config.yaml
init_std_router: 0.0101
norm: "rmsnorm"
qk_norm: false
init: "uniform"
init_std_o: 0.0
Below are experts of layer 7 (counted from 0) of a mixture-of-experts language model. Rows are named router (the router's row for the expert) and show model dimensions 0-255. Each number is 128 + 24 x the weight over its row's rms, rounded and kept within 0 to 255. Numbers have three digits each.
Before each expert's rows: "gets" lists some tokens that make up at least twice as much of what it gets as of all text; "comes before" lists some tokens at least twice as common just after its tokens as in all text. This comes from a sample of Wikipedia text that the model never trained on. Tokens count by the router's weight.

# expert 55
gets: " ", "3", "4", "2", "5", "6"
comes before: " |", "–", "201", "200", "202", "198"
router:146115099100150116133129109092183123091128126123104093153104114134172145175104139105168139149122091179117177175171113128156133112117126136118118147164104087133136094167122147138099132142135109177144168115143088139074125112111119150118125161098127128147139117100121111110122158118108110121089124142115140129148142138085084133115124092154142102152141149121137144144163133089086118125090128138108159140128157162079122143148114098112125122137155130115114102100118095147130132105119137116163093108127141124169139100121155161138129111124107139122092132099097093160116134186107147129130136136111078131097122112082147136110143169127113128104116148141136151126109132181089106129142140055152178111142135150128080112133151171082132134190116136129106144135133136107094153159130124

# expert 80
gets: " as", " that", " which", " also", " \"", " who"
comes before: " the", " a", " he", " it", " well", " they"
router:127133111116171155081089124111168092131133179109141118115102168120102152139080148138134162085137127122113093131102114149094109125116140138103142137110144123127128131116129120141146118202125117141117162087129111091109130144114147144117127124094158139165182155123168133164117114089130099143078102123130110107125127114103130098110120076122142150124141080104142138147153118094097107130110125112089158138114157126145152123123104145135109129111130164144106135100154124148135096117128128113113118096162149112178144141150158125149167165111147122143116158135129147107072112109106149155099125136081102090078131132159173158126150155167120100089121130113120128137113126147143121144147137135103147100143172172157135119101074183164118140124144095131140115130116146093136202158100112

# expert 95
gets: " of", " that", " de", " about", " from", " g"
comes before: " the", " a", " his", " birth", " its", " these"
router:127115134110134130105146151122147089103142148143078106149135105103135134147155153143139123126178117118102091120183135145143138145136111113128151150143114057112122110116114184129123139184158137132113136127156093139096169136117093127165121132135112136130128124149104156095121153125091115089101136151090146154165101132134127123136116054142100163142150119098149154119086102088109105137087130174157151130105161137141134102132177120138152121137136148134121156150139143106112094110135144136143114113173150125144097141168110122149172123136146089141139120124126078123081123165134111128127147119154165138077109110153154187127185108100143098107146117130115151134128131157097121070161141132151186107116163139126136116135112116127131139122150139147122161141154160090175156145106096

# expert 116
gets: "-", "\n", "\n\n", ".\n\n", ")\n", ")"
comes before: "-", "==", "=", "|", "===", "The"
router:155127107080120133113137161091144110106087164148134122155106144091142126149137129121122099077170143146151091133113142088126157178114153138113141132148106104119125107120099138127138136156136082090112088112131105120128176169146099130137094124198095138078166096125094144144111117133083129150130160166098134135186159146102148169095130126156145143172136165100124114142150123068111139167102113114145133135117135133144145122119130120071094146110094135119119112153142172109124131114164133129146132115168127176102141119158121171111101117142136112156077157100155114088113133115125139147112151118124074106095152080125135121145169147123144116103126133135122094147113136104101122135104156107130135124145130148127122143085153140123133142126075146114149142136132155079088129125154133

# expert 10
gets: ":", " |", ";", " –", "):", ");"
comes before: " ", " The", "00", " UTC", " \"", " T"
router:205106105119145128110076170134110112141123141140106123137123169128136128136101113104146106128193166137107113148144125146111107138120103136102115134174095108085130133140145124165134128160165144122136135130112134144101164117101126117086129117119098151126192128158107190126105154087122079163113143192060117127121115137107142154098148114111151180121122135146153122146127126093107138193083160158120165121132155139131152112137122095094152128126114154149089114123113120115111126118104148138132142103127134150145140146148132132136125137143138121155122148136160115121122136136135106108110163155145159144132132110144163131112151138109130146083122105097124098127118154194125098157087126128154134127169166162163134177129109159139149121187087177119146161158128150128140144122134126

# expert 117
gets: " of", "'s", " his", " from", " its", " their"
comes before: " the", " a", " first", " own", " his", " father"
router:146110136106108148084156142090115109121123129125133110159132125128108095132133166137143105134109141113099103133178118139147156119094102125090123115126134129118089139149141171096116149197198170166138124142136115125112144146153121127137104166134137137141126104140128116086108155105099119088130129134108139125145135123159089136099106096149121129130127149113171134124101141112083125155100130157126170102132125106101153099105135108128117134143115133125118126116159130111101108088117130148100149135111187157076120135156105115147160114175143144143143152149118089137104131145131169159102157122123145120114100128122135171102170155111168114072119142093098152130096151132082140072131120138120166066112159118174102117141096158140119115097168126135091167139153135068149174119106114

# expert 73
gets: ".", ",", " |", " in", " of", " New"
comes before: " ", " He", " The", " York", " In", " It"
router:178124112126138118145152130109149111123120156161090115100121138122154138152135112141148124126142087130112120152166141101181136156102118139136145104144114119107114111110137126131123123214154060112135107085128134136129130138150097152164120185155116109114153147128101144139114144088165138118138109144122125126172122126121117134094124117083133146131127140109162143108149131131114127158112150128166119162121089127133137092121155089137123125115123109100126151143136123117080136143126123131152128123110115123109060139129135156165133144137130119126105116138127125110119165137062142149149138138111139176062129159145130167131182109097154093109148188083148148154136159140069121097138130123189132111150121127102107185100121153135138188165112129126110158136190163115143154141136138

# expert 48
gets: "|", " |", " \"", "-", ":", "\n"
comes before: " ", "|", " \"", ":", "201", " Team"
router:153133187097178148095138171115134112138128128114132126166161197106091153135105178125134139125121154090139124129137118083126151132148137120101146143136075097111128137131169133136120088172194151158124103114089085094111168146131108122107119134098112161116140115099117181160101133136112119108117132118129134078138118095111137134086086109147124136166128164136153134117139125099115112167102122165143164124113150103126147142126148133120088130154111116118150136128098128151121144124150187139123171139163172149127147122177102150122140112148137116140100128103145153130093125135128146156142131162157111151085104152125130104131104141103167138103101137059114121148083113151138125099124157100129138111130160125168133125123156150105158122150111114108159136162126160130129130187156143

# expert 84
gets: " of", " for", " in", " by", " with", " to"
comes before: " the", " a", " his", " an", " their", " her"
router:124112171082115095109159140136150089121151122147135109127101104096131113157133148096152125156158117103143115135151138163109127131132114150124155129124112098116125097155162143134132097154143061154125145115155113100100098119138114177132136149126131121135139083163098177098104134072104081119134137149122123122160132080155168161098091096138100077128157128118139152073087146102131109129093136168159140141092123116101159126092170139134139158123097120125112151133121141094124101095136129118132093126135117149118114143109103114175137126175130099111108125139142117098049095179129147164116151161141152126127108114118149151140155160109114111136124131134100146175103127148075083100139122129151148088111134135175095146159117155140147124125112134132164171141137143120147128113118128

# expert 78
gets: " ", " |", " L", ";", " are", " C"
comes before: " ", "0", "1", " |\n", "2", "3"
router:138157127086134178126133166121133114146167124118118115157126101092084139118086164150113123169141139163110134174141137110101175126166153090076111125127123117128154162189140124127104122181138136165161104114138063104153171157099100144099136147155115121130121118147096147093132128113105147134083111157081145114147110134134098135105121124127169113144135135108156122139124107087100112128109137126101141130137146108126188106098085117091095114148164116099087128125118125114118119086102158121116151098154122122125119115173109175143127148142133123112073174123124117135076123111101150132106160120149102128126150162123150140109111096131115123087106127116128127139114153159095134068136117101176152097132141164175133117119140149135134135125138126148132144170143129095122145170134154

# expert 87
gets: "5", "9", "8", "4", "6", "7"
comes before: " |", "–", ",", ")", ")\n", " |\n"
router:178126092098118157089132165131142111149131109144084100145102150119096103141117115113158124111154193137106094113117144103122147150111164176083131091120147085118156132157144152142097110118151103148130136136138118162088122140102128138144102129156120115107130117140128113096130109114097119152122125137133171116144102136123152144140134074121155066162152102114116141113107145047103149144106148127135128125136164146144151081140122109157132126140154157121091103138147088144170116149098140110112118127106128141137110086118096142153139109120129078160117156141100087126073178117111135128123154113128150133152124132112144199149162127171125103081150129084122120151165114145096105095144131049113146101111110122120115127142114142122155133130122123118116113113152118090114145130164114

# expert 12
gets: " and", ",", ")", "),", " or", " but"
comes before: " and", " the", " which", " but", " was", " a"
router:116129140125095102136127134079132116119120102102159130141117138133145144141084159126121126145124120145149145121159118108095152116113176135073135145096113109141156135159131165123121133153140140145144130113152111138187159121107123098103139174121163148122155108141151121118132093077092129151137103155125111097108101128134111117144129121127152099134105104067096121124156151110128129144124148111143102128155120101139140107146118127147119116099161136136113138135114149133101132110150102104117107108129115193128123030181135128154136138157138070109081146089142092134129170121114109110119163136083106185098135130139111149136139132121187102071129104135153130127137133194094144119169161130091157050136136141149115166099126167128143110118119141129136131124126149116150150146112106

# expert 89
gets: ",", " was", " is", " were", " are", " be"
comes before: " a", " the", " he", " and", " which", " but"
router:153175110138195130116152114107114108137140125125137130125139145088116160172115118140151127095131126156158116120145097156137104157151176097115176144120111099154124144151116124098125104123209121179110101137070094154143125118098122182126135158115125130170133115112123090109124139114140102109158111187134140108116126162137102137128157095129135120157139159139112146150146105106123138176144175108119134118096121125121115089188131161144113149121127116117140164090130110098133168127117120074156126100113150123104083129130121128173131174133136076111135169146153131119090132147105118097153127130158140160099105099153141157105115164124145103122118119140094090088115154162075120078144163112148147117145120153126148106150117128143085099113106158133149144123119130121138129121144135

# expert 108
gets: "2", "3", "4", "9", "7", "5"
comes before: ",", ".", "\n", ".\n\n", "\n\n", "–"
router:158138099129136149128114126108134112085119146132095133152085131136130138141091124085185097113186106155135112147141107139118128152114127141168133128158124114148148101087111131127142139126119093168122173082133146157130128172154095148121122183131136138109161114130120131100163183116126133136089109162133124113129113137071107134124114099108187118185132123119132182146152119150092112168107153137106134110122150139123148116168114113116135120135177127141133095137115156114128156116141117085126095143121148103119084075140157140135140169125149137135095126136108127112105135169111176099141166097093157121111114111132135156108153163107146131112115122129141114105172132143137145112122123039147186110126128161117082138119119137138096132185101133128118129142126132115121169167146153

# expert 20
gets: ",", ".", ".\n\n", " \"", ".\n", "\"."
comes before: " The", " In", " He", " and", " It", " he"
router:134111111129187105122130117129170110124147121123099144123166162122154142162120113108172102115106085173119099126141070142132119144103115152093136138141128134113129130141160133069136138165151117163165110135131116152101152111129095149128098186127133139161136066166151109120133139105167126145163103143113131136116092093108081135154160111137132127156123174101133117096151112120107100178098174134115170100136124106079116145177143142143107148108129098140112152102126082148096094117084145105157079133123125145164124133141137139133111132149153127109111134140125135132121140159125125121157136157105112158081125124152130125110126122146161167123091107088140107112125124172087120109159148138170147111150154192183127156114096126120099117143106088137119136095164150121149136132134123

# expert 99
gets: "\n", "==\n", ".\n\n", "\n\n", "==\n\n", " ==\n"
comes before: "-", "==", "The", "===", "|", "In"
router:121116090076134131118129151127106103107131144117129094095135161090157137142115133113132109110125098121144124116130127121126144134109135128143130125156143135102116121132173181112152116187154108136101115119127130131150153172142099159168108118172148142133120125137132171129136156116125129119100132151096110088109097118106087140075130129145134128180139188116144129131153124132099132132139129113173123139133129127107138137149115069130130118115109109126085069146134090131125126099147108139159117147149167135118145108181147159102137104132150102125052179118117121108125072160115121122170216108094091135105117144151099162136130103144165135114081095135125106102133132116139111146128118115115205129139140117124122158066127168155111148118086112107104099143116136102126129132121123

# expert 86
gets: "|", "-", " |", "=", " In", "\n"
comes before: " ", " \"", " The", " Total", "|", " P"
router:158172114128117171102145135130116102146133131149075121110161143115101131194112097113142091132175162106126107157146124109135157144094158102099126163109089105130151138153165114083090112168154113122123136100132118138139116160140148184118113117090135131120154158145098137137086145131126125121136126131087133075119102058139131124094086119156182088122127131143125133126143133056083084128084122149143114104111140147150112141128147116114090142113113115138116139174133074141122150116125123103121136088141118148137095134139144137151114130128144102152113156082127107139111142131117159137133143110143142104072145154166166132127128169139130125110122156116108128147105115154096130061140157132120144138110181126100094115099113157119108138119147127116124134155159136090135173103115152

# expert 114
gets: " |", "|", ";", " ", "-", "0"
comes before: " ", " |", "–", "0", " |\n", ";"
router:153151128109101159148111191111099111138133119130113061125171103069148165122134161129120125149116117114153160149147148079130162121175139161107101147180098092118100110139139127129111110174123102124146124105143102124131149136139145137119136134137132147132111115125115136102139142101100109100120131149124120125130097095099164105101150115158123136107137131129133159116143146093118111134094113154080147125143095140138125118134126099093105096106132132140155125113121135134086154135095189131139157111172171120170115129152199140146120139121147117128073139106137131117087138125148157143178136158135107129126126129100121145082127148110120136091085118112130160176126129166083131062117121089124128136114167155123166142158124152148101128134117108104137102105167164148119132195161117

# expert 27
gets: "-", "\n", ":", "|", "==", "\n\n"
comes before: "-", "=", "′", "|", "==", ":"
router:177121105113129127083126166067147117125081159109125134155110164118120138123141124116111095116154158135121107173141153123115149142081121119097131150157124126143113120095129128113097116155174105101123114127098149160155165121128131109108106132142119140080155142097115157122096168132098142146133165204117118141154136145086123143142112104149176165116092158104133098161168107071086133185107127147136145135102118127136123131136148151072127085124102130137125109132108159124112128134137126092152138135148161196115111110157089146120132153109146106128121172085142102086102165108126119114088153122170096126112134090112125134123131166157156134096095127129141092113135109134107124146102132095124135121115124162104114146107096172116121141144098123144151155151161160109129162130149127

# expert 32
gets: " ", "202", " they", "30", " July", "29"
comes before: "201", "200", "202", "199", "1", "198"
router:134136150121157103102101137109134091105135125153120135170105127127115125153110140115149126099169139141101148156129112112185086134121144152139141148135087084146098091114145118133145066161124073173135153112110136083106110136121091137138118116093151120132188140113090167130084169111087069126107135112134159160196123137112113098123114136167134138115143110150141155158125153089138114127111118110130159140105157111098168130168140120095109133149151131127153090112141138133102140112117154109168155087122134095104130127121098157113189109124112105120086117138162105097128106187096138128094134157151094142131170112122132130110145134162136102128141152141129124146115153150121115141143137118123146133164115171103082141085117130117132104151139149127114126095153139116134191122120165